{
  "d_shared_expert": 0,
  "hidden_act": "squared_reglu",
  "init_std_router": 0.0162,
  "vocab_size": 2048,
  "positions": "rope",
  "parallel_block": false,
  "extras": ["capped logits"],
  "init": "normal",
  "learning_rate": 0.00306,
  "lr_head": 0.0112,
  "schedule": "wsd",
  "max_seq_len": 256
}
Below are experts of layer 2 (counted from 0) of a mixture-of-experts language model. Rows are named router (the router's row for the expert), down (a neuron's output weights, with its number) and show model dimensions 0-255. Each number is 128 + 24 x the weight over its row's rms, rounded and kept within 0 to 255.
After each expert's rows: "comes before" lists some tokens at least twice as common just after its tokens as in all text. This comes from a sample of Wikipedia text that the model never trained on. Tokens count by the router's weight.

# expert 13
router [ 94 159  98  91 116 137 114 123 135 106  99 166  78 120 102  93 151 131 142 151  92 148 152 131  98 127 133  79 154  92  79 137 131  96  65 106 142 146 130 131 160 120 142 128 107 154 132 153 123  97  65  85 124 140 168 123 134 153 110 121 138 143 143  98 155 124 106  77 112 116 108 145 128 170 117 121 144 114 146 134  95 168 113 112 144 103 126 148 134 172 150 124 108 158 141 167 138 155 126 183 132 149 125 154 128 103 116 127 125 126 131 105 103 126 125  76 131 180 125 147 136 127  57 164 162 110 169 123 147 114 134 157 165 126 111 101 109 186 131 128 117 111 113 143 109 104 121 115 150 164  91 127 146 132 122  85 170 130 155 110 123 172 136 180 151 161 146 106 114 144 122 127 158 154 154 155 126 142 116  90 120 105 126 116 137 142 137 114 139 116  98 133 109 118 109 132 145 144 110 139 103 163 157 117 159  91  92 130 158 119 111 107 113 102 128 148 107 150 146  94 107 113 149 139 115 107 127 113 151  79 115 154  92 130 161 148 128 113 132 137  94 128 122 131 154 142 102 143 123  86 117 143 122  99 149  79]
down4 [129 118 131 126  85  99 139 131 133  77  89 138 107 142  89 117 108 100 163  99 118 103 126 131 115 146 126  94 154 137  48 116 145 122  95 124 107 128 113 104 140 119 115 147 141 139  99 132 112 138 147 118 121 116 143 121 140 135  97 121 202 113 115 150 118 105  96 116 114 147 117 131 103 130  89 138 115 124 139 119 121 132 150 110  84  80 127 140 138 139 132 169 147 145 140 123 120 132  95 146 177 150 129 132 128 139 107 146 163 131 106 135 131 140 182 156  91  90  92 160 130 105  93 135 112 108 155  88 128  96 124 154 145 100 119 114 139 111 154 115 122 121 143 125 100  92 121 114 131  96 135 160 130  97 132  93 141 101 161 110 109 133 117  79 130 137 100 177 125 127 139 124 145 132 154 183 105 117 126  90 128 165 135  90 150 145 170 140 129  70 113  63 109  83  97 147 175  98 159 157 154 141 149 125 129 134 136 125 161 138 123 111 117 129 128 135 141 149 143 108  89 164 171 109  90 123 140 130  86 126 118 105 140 167  94 146 152 152  87 151 129 137 137 102 141 119 121 125  54 152 122 123 116 107 100  91]
comes before: "|", "-", "==", "The", "===", "In"

# expert 3
router [150 178 103  91 127 154 113 140 185 167 156 160 130 126 121 129 159  93 135 134 125 142 135 132 126 106 134 112 115 101 108 135 150 131 142 152 126 117 144 136 168 120 141 129 125 101 101 130 144 106 107  71  58 150 176 137 139 129 151 113 119 147 164 123 182 162 119 116  96 131  98 156 156 112  72 178 125 143 117  82 130 126 143 123 134 140 134  95 172 136  85 110 129 150 130 154 141 154 126 155 145 138 110  98 128 153  92 139 139 105 133  82 118 145 145 109 137 175 113 110  92 136  68 138 127 115 140 114 121 116 132  82 121 117  97 133 120 163 113  66 132 103 137 110 144 137 127 137 132 147  79 164 129 158 121 155 111 105 113 101 104 149 106 148 143 128 126 139 160 122 153 133 133 127 117 168 148 124 151 128 122 145 138 106 155 132 148 117 150 128 115 142 124  92 114 146 136 125 125 112 113 147 129 151 111  75  93 126 156  97 109  81 186 155 122 119 152 179  92 131 123 133 117 150 142 160 153 130 139 112 114 149 113 115 154 124 136 139 140 127 116 167 164 129 197 138  59 125 113 124 156 111 133 118 178 109]
down4 [ 88 130 136 107 134 186 162 157 138 104 118 172  82 112  94 128 163 164 129 112 139 137 105 140 153 105 156  99 133 129 126  96 123 194 150 107 105 104 141 164  73 156 128 146  98 114 127  83 123 129 146 141 114  96 119 120 126 173  75 143 146 166 115 100 130 158 106 125 126 170 108 154 153 135 113 163 163 123  87  88 112 121 160 155 164 140 107 115 153 159  98 199  91  80 132 105  86 148 120 120 120  88 110 133  77 117  89 120  96 126 105 101 121 143 184 119 158 126  84 110 104 118 157 154 126 105 127 101  93 115 129 129 149 120 149 156  87 155 124 162 135 115 136 145 145 140 179 142 126  96 154 157 125 140 113 112  96 133 105 134 108 141 132 164 164 138 108 132 161 166 118 131 161 119 127 127 155 132 117 101 119 122 114 105 160 147 141 117 148 119 110 142  78 108 162 144 127 114 153 127 111 113 116 130 125 117 152 118 127 141 120 141 148 142 163 107 114  98 141 138 143 117 121 179 151 150 145 161 110 154 151 115  95 153 126 127 147 141 150 104 107 142 156 158 161 113 139 118 107 122 136 130 139 114 138 127]
comes before: " |", ".", "%", "–", ",", "0"

# expert 17
router [ 77 130 109  80 114 115 120 124 115 159 116 144  91 112 129 120 155 105 139 125 150 143 133 177 127 118 100  73 149  84 139 152  96 111 133 106 165 145 135 137 125 100 107 142 148 143 155 148 132  91  84 110  90 145 121 113 132 152 112 108 124 144 106 129 155 148 150 143 109 145 121 148 125 143 113 128 132 137 144 138 137 112 153 131 148 108 111  85 142 186  72 126 106 125 136 170 133 163 126 156 139 128 128 117  94 123 162 135 124 143 144 139  96 122 140 100 146 160 140 112  93 180 135 157 183  86 150 107 109 122 141 106 123  99 131 137 121 150 122 100  72 178 128 140 112 127 106 134 174 140 105 132 151 124 147 135 129 137 177 115 110 130 133 186 144 193 124 143 129 109 150 124 129 171 138 141 123 133 147 115 122 131 132  99 156 158 123 134 120 141 133 148 140 158 143 129 114 165 114 138  78 155 158 141 144  50 100 130 163 127 135 105 127 136 149 162 130 158  92  87 123 131 131 152 101 109 143 113 123  71  98 114 134 120 139 152 131 125 135 136 104 121  97 111 150 168  81 179 143  83 130 142 113 105 177 100]
down4 [107 108 151  92 109 125 105 152 159 147 157 126 152 124 164 138 105  98  98 157 152 140 127 105  93 135 142  97 140 156 106  93 123 130 119 144 136 112 140 189 131 139 108 103 111 114 143 154 121 118 103 106 134  87 128 172 112 105  77 116  74 139 144 127 127 109 138 125 117 137 125 119 158 123 163 131  98 170 101 121 141 153  55 115 115 119 172 135 105 138 129 156 110 136 131 123  75 144 105 125 151 102 144 140  70  97 114 113 142 137 106 115 142 139 130 144 126 121 150 162 128  94 111 162 107 149 135 113 124 123  94 104 168 166 108 107 157 141 140 117 123  79 142  93 112 142 110 132 140 141  92 152 117 168 100 117 137 109 129 111 131 187 125 131  96 114 104 139  94 164  93 128 131  72 128 151  88 149 148 146 132 110 116 113 164 103 143 116  92 116 141 135  52 140 117  99 148 140 143 128 141 118  92 128 143 119 150 141 107 156 112 148 175 131 111  87 149 158 151  92 142 125  61 100 135  90 161 118 146 132 154 119 151 143 110 119 133 125 125 131 123 166  94  97 116  92 135 156 137 144 118  99 160 151 102 155]
comes before: " ", " —", " N", " S", " D", " M"

# expert 4
router [100 126 151 140 131 162 104 102 126 199 179 152 154 148 102 148 164 107 153 145 125 186 112 177 116 125 123 116 144 125 110 119 133 163  82 136  77 137 153 147  94 104 116  93 160  67 119 142 129  85 111 128 137 138 135 103 163 138 141 114 108 158 153  91  99 207 173 126  71 130 103 148 144 136  99 149 126 133 123 138 109 147 117 162 134 123 141 113 128 154 123 148 122 128 136 145 106 138 101 158 150 122  71 101 158 189 137 130 136 119  99 131 110 152 112 118 153 132 102 150 145 202  95 111 140 135 113 136 104 108 143 124 134 133 110 112 140 181 122  83 136 134 136 130 155 140 111 107 137 140 173 146 127 141 169 134 136 125 138 113 120 144 147 143 141 124 167 118  82 113 142 155 160 136 113 160 130 139 123 134  69  93 150 108 185 163 155 113 156  92 115 136 115 124  94 151 105 108 160 114 122 133 140 161 117 113 158 147 117 106 134 100 130 130 145 148 141 118 119 117 159 130 115 139  93 141 138 165 166 141  86 126 110 126 134 110 144 127 138 122 110 138 141 137 154 126 133 141 149 104 145 105 113 137 136  99]
down4 [117 114 127 123 152  93 126  91 151 113 145 154 163 114 146 138 121 148 161 114 123 124 134 103 146 170 129 158 105 135 145 114 122  98 108 148 146 151 130 107  99 132 152  94 125 128 129 182 115 158 156 128  96 128 166 135 133 114  98 136 109 131  74  99 154 103 134 149 117 191  93 130 138 125 165 125 120 137 160 128 120 185 137 103 146 186 108 162 142 139 132 114 100 135  98 134 134 124 141 101 138 147 123 155 107 155 134  97 127 116  88 145 143 124 152 105 102 122 115  73 138 123 114  95 131 123  91 116  97  86  99 106 109 142 147 144 110 146 120 148 137 123  88 164  73 133 114 146 177 161 151 132 162 128 145  93 112 182 136 155 120 152 108  64 111 161 124 148 171 150  93  95 148 100 136 147 146 114 146 101 144 127  90 134 148 174 111 122  90 132 147 103 111 146 141 137 135 116 125 119  83  74  97  90 112 125 145 107 120  86 120 119 129 151 120 106 164 109 132 178 140 129 116  99 108 127 118 118 134 164 126 115 165 110 126 132 168  73 126  89 145 107 136 137  98 141 109 134 156 136 126 169  91 131 102 135]
comes before: "ed", "ing", "ted", "ment", "ion", "s"

# expert 18
router [132 145 110 126 110 175 145 132 135  90 163  98  81  85  93 146 105 101 154 153 137 128 141 208  92  93 135 132 137 173 115 138 130 130 115  99 111 101 135 122 139  94 126 110 139 148  60 108 115 168 116 122 131 102 165 118 129 124 105 122 121 132 150 112 121 113 112 132 132 123  95 146 145 144 101 143 129 133 120 135 105 143 134 127 144 155 119 104 124 117  94 120 117 129 125 168 155 154 130 156 116 117 119 127 101 109 142 108 125 123 130 119 125  88 102  97 102 131 123 128  98 126 110 127 161 124 182 172  86 128 122 120 147 144 105  89 140 165 137 118 157 143 112 150 133 101  84 142 128 193 132  95 110 131 162 154 185  81 162 126 131 120 146 161  87 139 122  90 131 135 133  89 145 159 125 147 119 119 150  82 137 114 127 106 112 132 134  89 156 109 109 145 103 149 123 147 127 151 140 139 142 121 159 141 152 120  87 144 108  81 118 109 153 116  99 150 146 139 131 106 129 150 136 145  76 173 158 107  87 118  67 166 106 127 153 164 121  96 134  83 143 141  59 157 138 160 128 134 123 118 152 156 106 112 140 149]
down4 [116 132 160 164 126 118 117  96  78 104 156 158 113 135 139 122 111 131  73 120 115 113 113 148  96 152 168 136 121 134 117 128  96 157 125 137 106 137 125 130 148 107 146 115 125  90 122 107 137 123 131 124 140 137 125 126 132 139 154 120 156 156 123 120 108 161 133 161 138 111 129 123 117  86 133  84 121 123 134 137 129  51 121 104 131 149 104 114  71 151 121 114 152 127 113 121 144 112 149 136 137  99 100 135 129 148 120 109 130  80 124 107 121 137 120 150 128  83 120 167 141 104 140 100 161 133 158 118 130 110 176 149 122 139  94 119 122 155 121 139 136 104 130 166  95 146 144 150 165 125 167 127 156 131 138 128 155 122 110 156 126 107 101 102 143  93 123 119 159  93 128 110 145 131  97  96 147 142  87 133 174 118 131 170  81 116 114 135 160 108  99  78 145 152 141  98 143  75 111  93 124 140 138 151 170 144  85 149  79 109 145 173 127 115 138 112 122 114 154 117 124  74 148 193  94 166 122 112 151 178 160 160 129 150 144 148 176 102 123 189 111 137 126  74 158 115 111  96 159 119 107 132 141 169 141 142]
comes before: ":", " of", "==\n", "\n", " |", "==\n\n"

# expert 14
router [ 66 131 102 108 136 108 144 135 125 111 129 126  64  90  85 141 144  82 138 155 139 157 176 123 134 123 119  56 170  84 129 139 157  98 100  98 136 136 127 141 154 120 141 122 139 129  97 148 128 118  82  85 124 133 129 103 123 133 180  93 126 131  91 131 164 112 122 120 137 157 107  99 118  74 120 138 142 114 153  89 120 170 127 144 128 164 138 108 155 181 106 129  72 178 129 142 133 154 123 160 139 142 117 151 132 124 115 137 134 145 131 115 134 117 138  69 127 168 153 117 133 143 117 171 158 136 118 118 145 123 156 115 133 115 120 113 114 153 135 142 131 133 113 154 109 141 113 120 131 148 132 163 131 115  89 100 135 121 151 125 107 137 164 167 162 158 136 109 149 154 140 142 157 139 138 143 110 139 110  97 138 106 138 117 164 130 146 127 158 132 111 147 121 147  85 133 137 126 112 163 114 121  86  82 129  81 109 105 146 109 143 100 148 119  92 162 122 127  83 133 103 122 124 137 127 151 177 161 154  66 107  97  85 131 127 151 121 126 136 138  85 132  93 132 170 175  85 145 148 121 154 136 147 119 154 135]
down4 [151 129 159 124  89 113 107 132 147 153 100 136  81 149 181  71 152 135 121 182 117 100 145 118 133  85 146 129 102 174 125 143 126 157 174 120 110 126 139 139 132 136 154  99 143 123 186 139 126 118 131 169 145 113 146 139 150 100  82 113 147 106 126 147 143  89 156 125 130 120 197 101 123  81  96 130 171 121 150 163 147 106 151 100 144 175 110 105 124 134  97  91 120 130 123 124 116  97 134 119 117 116 153  71  96 134  98 149  88  86 145 106 152  89 122 113 100 131 169 112 177 145 115 152 124 173 146 112 122 109 135 146 107 108 129 135 140  89 129 124 131 107 136 117 168  95 143 150 140 137 118  97 157 139 136 166 112 112  79 115 133 127 128 113 136 173 138  81 121 133  89 168 112 104  93 171 140 107 121 116 139 123 145 132 157 122 150 143 122 127 101 107 148 133 107  93 123 119 103 134 116 107 134 117 143 107 139 102 116 143 101 148  87 126 112 103 116 124  96 108 118 147 147 109 128  89 125 125  91 158 135 128 165 145 131 129 135 144 113 192 103 116 122 167 128 132 127 146 153 135 166 109 109 131 174 159]
comes before: " a", " the", " been", " an", " not", " also"

# expert 8
router [106 163  77 127 118 122 124 132 148 143 164 135  81 121  99 113 141 112 143 129 134 134 153 149 118  96 112  88 117 136 144 103 149 157  92  90  93 149 161 151 184  80 146 126 162 134 135 140 166  97 121 112 150 108 147 112 130 165 166 159 117 141 115 113 125  82 169  82 167 116  97  87 112  91 123 114 114 125 148 156 106 148 137 154 151 122 134 153 106 164 128 127 142 142 160 107 175 141 107 176 126 173 139 101 145 110 115  88 129 132 100 135 111 129 119 137 172 141 146 155 114 122 127 190 155 125 107 115 114 138 148 125 128 136 119 133 132 112 112 132 136  98 103 106 148 128 121 135 179 133  97 125 135 174 117 115 153 133 157  85 123 135 120 139 150 124 146 121 100 112 148 159  79 127 122 148 136 123 153 105 114 137 140 101 138 137 127 146 143 114 152 121 152 120 141 152 168 185 154 173 149 114  91 144 121 115 124  90 138 102 114  66 137 184 100 127 145 148  91 106 133  94 117 157 128 146 124  98 125 107 132 130  95 138 163 162 191 105 114  93 157 148 107 121 152 118 114  93 150  87 143 140 109 119 153 133]
down4 [107  77 113 103 110 144 132  95  89 133 144 138 134 131 133 135 109 118 125 122 146 139 177 113 121 135 128  87 120 124  94 127 127 160  73 142 135 148 116 148 108 155 175 137 139 111 134 164 157 137 103 168 121 147 151 122 143 111 107 118 130 112 140 137 132  74  93 119 110 136 127 121  79 116 144 108 127 122 102 129 121  88 145  84 156 131 139 142 147 171 139 102 174  77 145 108 132 190 135 133  80 131 160 133 105 157 125 106 110 151 135 150 132  85 131 123 106 119 176 118  98 140 146  91  85 122  90 101 139 121  77 101  93 108 102 126  84  94 118 109 134 152 128 113 137 109 146 154 165 144 132 108 130 131 163 141 118 129 124 144 110 133  86 116 120  98 106 144  99 118  93 124 108 124  48 120 103 138  74 133 134 125 118 144 145 100 123 127 121 103 173 143  94  97 125  99 150 134 126 152 184 130 124 176 158 123 120 139 127 151 116 139 112 128 120 120 138 134 107 123 156 144 113 105  95 141 141 126 100 143 150 172  88 121 167 170 127 134  97 169 140  89 144 116  84 131 104  86 107 124 165 152 118 131 140 101]
comes before: "i", "a", ",", "ia", " (", "\n"

# expert 12
router [158 152  81 126 119 115 124 115 115 126 128 131 109  92 114 117 108  92 118  75 162 158 169 145 108  83  80 106 129 107  75 150 111 144 111 141  99 143 137 153 118 130  83 145 136 136 134 131 146  77 144  58  92 122 125 121 123 125 153 124 115 142 123 156 142 124 131 109 126 104 115 105 116 156  97 147 103 123 147 162 113 126 122 128 128  98 149 118 117 153 139 101  82 188 131 140 161 158 148 138 129 176 123  97 141 150 137 131 134 119 121 117  99 115 120 121 149 154 173 108 154 183 110 139 159  73 134 115 124 157 138 135 141 154 148  84 119 136 119 114  82 132 127 131 130 129 120 125 121 136  99 159 129 149 111 133 119 117 129 119  98 172 104 169 116 141 136 176 140 114 132 118  45 144 139 163 163 138 127 138  78 115 131  78 177 163 150 122 141  71  85 134  99 107 103 130 137 122 127 155 164 122 134 131 111 126  77 131  99 113 117  93 144 141 111 136 133 121  76 124 125 148 108 161 120 133 153  94 148 125 100 160 168 141 104 143 124 117 139 106 111 127 131 145 151 171 125 165 164 135 133 140 101 145 121 117]
down4 [ 90 182 164 182  82 155 135 168 142 108 111 144 174 145 112 157 140 121  81 131 122 131 147 123 166 119 108 122 129 156 116 117 165 113 135 127 107 158 180 173 134 131 167 160 165 118 123 102 193 175 112 113 123  62 103 141 103 142 130 110 128 101 139 157 150 147  95  96 129 137 123 142 108  79 148 161 146  90 147 138 133 133 181 143 127  95 128 125 146 109 157 106 121 102 151 150 158 131  92 107 156 154 140 127 151 167 145 125 134 127 146 122 137 148 127 170 144 110 136 111 118 108 164 120 140 130 108  92 122 151 120 149 157  97 118 172 167 114 126 112 108  97  76 121 134 126 157 108 123 113 137 125 118  54  98 148 148 101 153 152 132 141 167 157 122 106 134  91 118 118 116 141 102 131 126  93 100 106 140 155 140 126 128 124 131 107 144 183 128 144 131 138 137  88 117 150 161  94 121 142 123 158 126  96 136 123 177 133 119  97 137 122 125 118  98 141 112 161 149  77  93 156 128 156 128 168 130 147 108 149 121 143 161 135 133 128 104 139 111 145 103  97 111 106 127 144 140 130 127 134 132 148 126 144 174 131]
comes before: " of", ",", " to", " in", " and", "k"

# expert 11
router [114 120 109 133 118 116 118 142 126 109 146 110 143 115  75  95 133 109 128 149 167 170 166 164  82 107 128 114 141  87 120 138 104  84 137 107 131 136 125 124 153 143  96 135 134 116  99 121 132 142  68  78 129 136 183  94 105  95 108  91 123 156 108 151 160 155 106  90 104 146 111 135 145 151 120 137 127 130 116 100  90 131 142 120 110 108  97 144 157 146 113 188 133 151 133 136 175 168 134 164 161 107 137 111  85  82 147 121 123 140 138 168  98 138 132 142  98 146 149 100 119 134 148 121 165 139 155 148 113 108 145 119 147 104  73  97 115 144 123 123 113 121 103 115 145 108 119 110 145 111 128 131 108 134  90 106 170 139 167 116 131 167 125 191 126 156 126  96 129 129 127 130 139 153 142 146 129 138 111 103 111 134 127  77 149  90 135 130 150 108  84 135 140 171 137 139 102 128 159 120 153 136 114 160 119 105 117 117 142 167 112  73 135 138  97 159 128 136 161  98 105 131 101 154  96 163 185 131  97  95  68  92 111 141 141 143 145 126 148 112 128 110 103 129 168 137 114 137 140 100 137 158 115 115 154  98]
down4 [ 79 133 146 122 116 119 104 121 159  97 111 143  97 134 186 150 125 167 159 108 170 110 110 128 100 136 125 144 127 136 119 150  81 122 118 144 113 105 100 126 153 116  93 102 135 132 141 158 128  97 120 150  92 167 122 156 134 121 133 113 146 104 117 118 144  92 148 146 106 103 103 147 155 141 164 120 138 105 139 142 118  85 124 155 184 150 164 118 117  85 155 133 136 133  75  89 146 143 105 141 130 184 144  99 114 134 111 128 132 151  96 114 123 136 108 116 165 135 122  75 124 149 130 134 134  99 130 103 104 145 147 153 147 150 157 158  95 142 127 136 106 133  87 151  98 123 112 132 157 136 138 108 117 138 153 143 131 149 140 134 126 144 102 125 130 125 177 104 152 147  99 142 153 115 177 172 142 134  95 114 106  87 132 124  99 111 137  98  78 119 113 152 146  72 175 139 160 125 126 142 132 124 126 100  98 106 125 115 134 179 130 131 117 161 149 150  84 114  71 121  84 122 171 114 139 108 117 124 116 164 173 139 185 106 167 104 123 146 125  94 122 109 122 146 122  97  88 138 136 147 102 125  65 120 139 104]
comes before: " the", " a", " his", " an", " be", " their"

# expert 2
router [143 100  87 117 127 120 106 158 124 117 114  93 104 127 128 127 120 125 130 108 131 122 164 161 107 118 114  85 171 107 110 187 110 117  71 116  94 154 133 147 183 129 114 126 147 142 100 127 164 131 105 116 102 147 128 134 118 154 162 152 109 148 123  94 134 123  95  91 131 135  91  87 127 171 116 135 122 144 135 168 106 121 151 177 146 133 146 114 118 129 126 104 106 125 133  98 150 145 108 122 118 157  89 112 103 164 112 108 142 105 122  62 105 160 109  94 154 160 123 118 178 158 160 124 176  90 120 152 143 145 140 114 122 128 146 130 182 113 133 110 159 148 117 110 122 116  84 115 110 176 116 152 128 152 167 114 124 136  82  97 123 147  88 115 119 142 131 115 135 152 161 137 127 148 119 170 162 144 144  81 105 130 137 118 177 128 165 119 140 113 109 166 128 123 113 137 144  99 148 157 156 124 119 120 122  78 156 153 106 101 157 144 109 140  77 152 108 177 125 131 121  80  97 154 121 111 149 122 142 139 108 133 119 121 123 168 148 118 167 108 141 155 128 152 129 177 120  81 137 136 163 142 111 130 163 130]
down12 [136 134  88 137  93 119  93 175 117 144 113 118 134 118 181 109 130 127 113  92 115 165 162  86 127 171 111 155  94 135 114 132 143 143 125 145  90 129  98  87 121 138  96 150 130 112 152 117  80 123 154 137 103 122 128 135 163 162 127  98 129 111 125 160 135 108 169 138 132  79 120 133 160 156 114 117 113 152 161 144 117  88 128  97  93 103  94 120 128 113 103 109 113 128 104 138 157 169 125 107 160 143 157 133 112 147 114 143 126 124 135 104 136 112 138 121  88 115 165  98 121 123 113 125 132 110 119 132 132 114 116 164 127 109 139  96 136 104 156 141  94 123 146 141 116  92 125 202 169 178 115 119 114 132 161 120 134 150 128 141 118 104  98 117 116 116 101  97 149 116 127  94 107 141 116 113 136 123 141 137 146 122 121 147 108 131 125  75  99 117 173  84  95 110 140 187 130  91 116 117 102 166 122 130 135 113 125 153 133  86  94 126 129  64 131 164 130 144 116 148  80 106 155 136  95 131 160  98  79 129 133 143 112 109 152 149  80  85 140 148  77 128 112 104 161 124  96 112 150  72 149 126 105 146  99 117]
comes before: ",", " of", " and", "\n", ".", " in"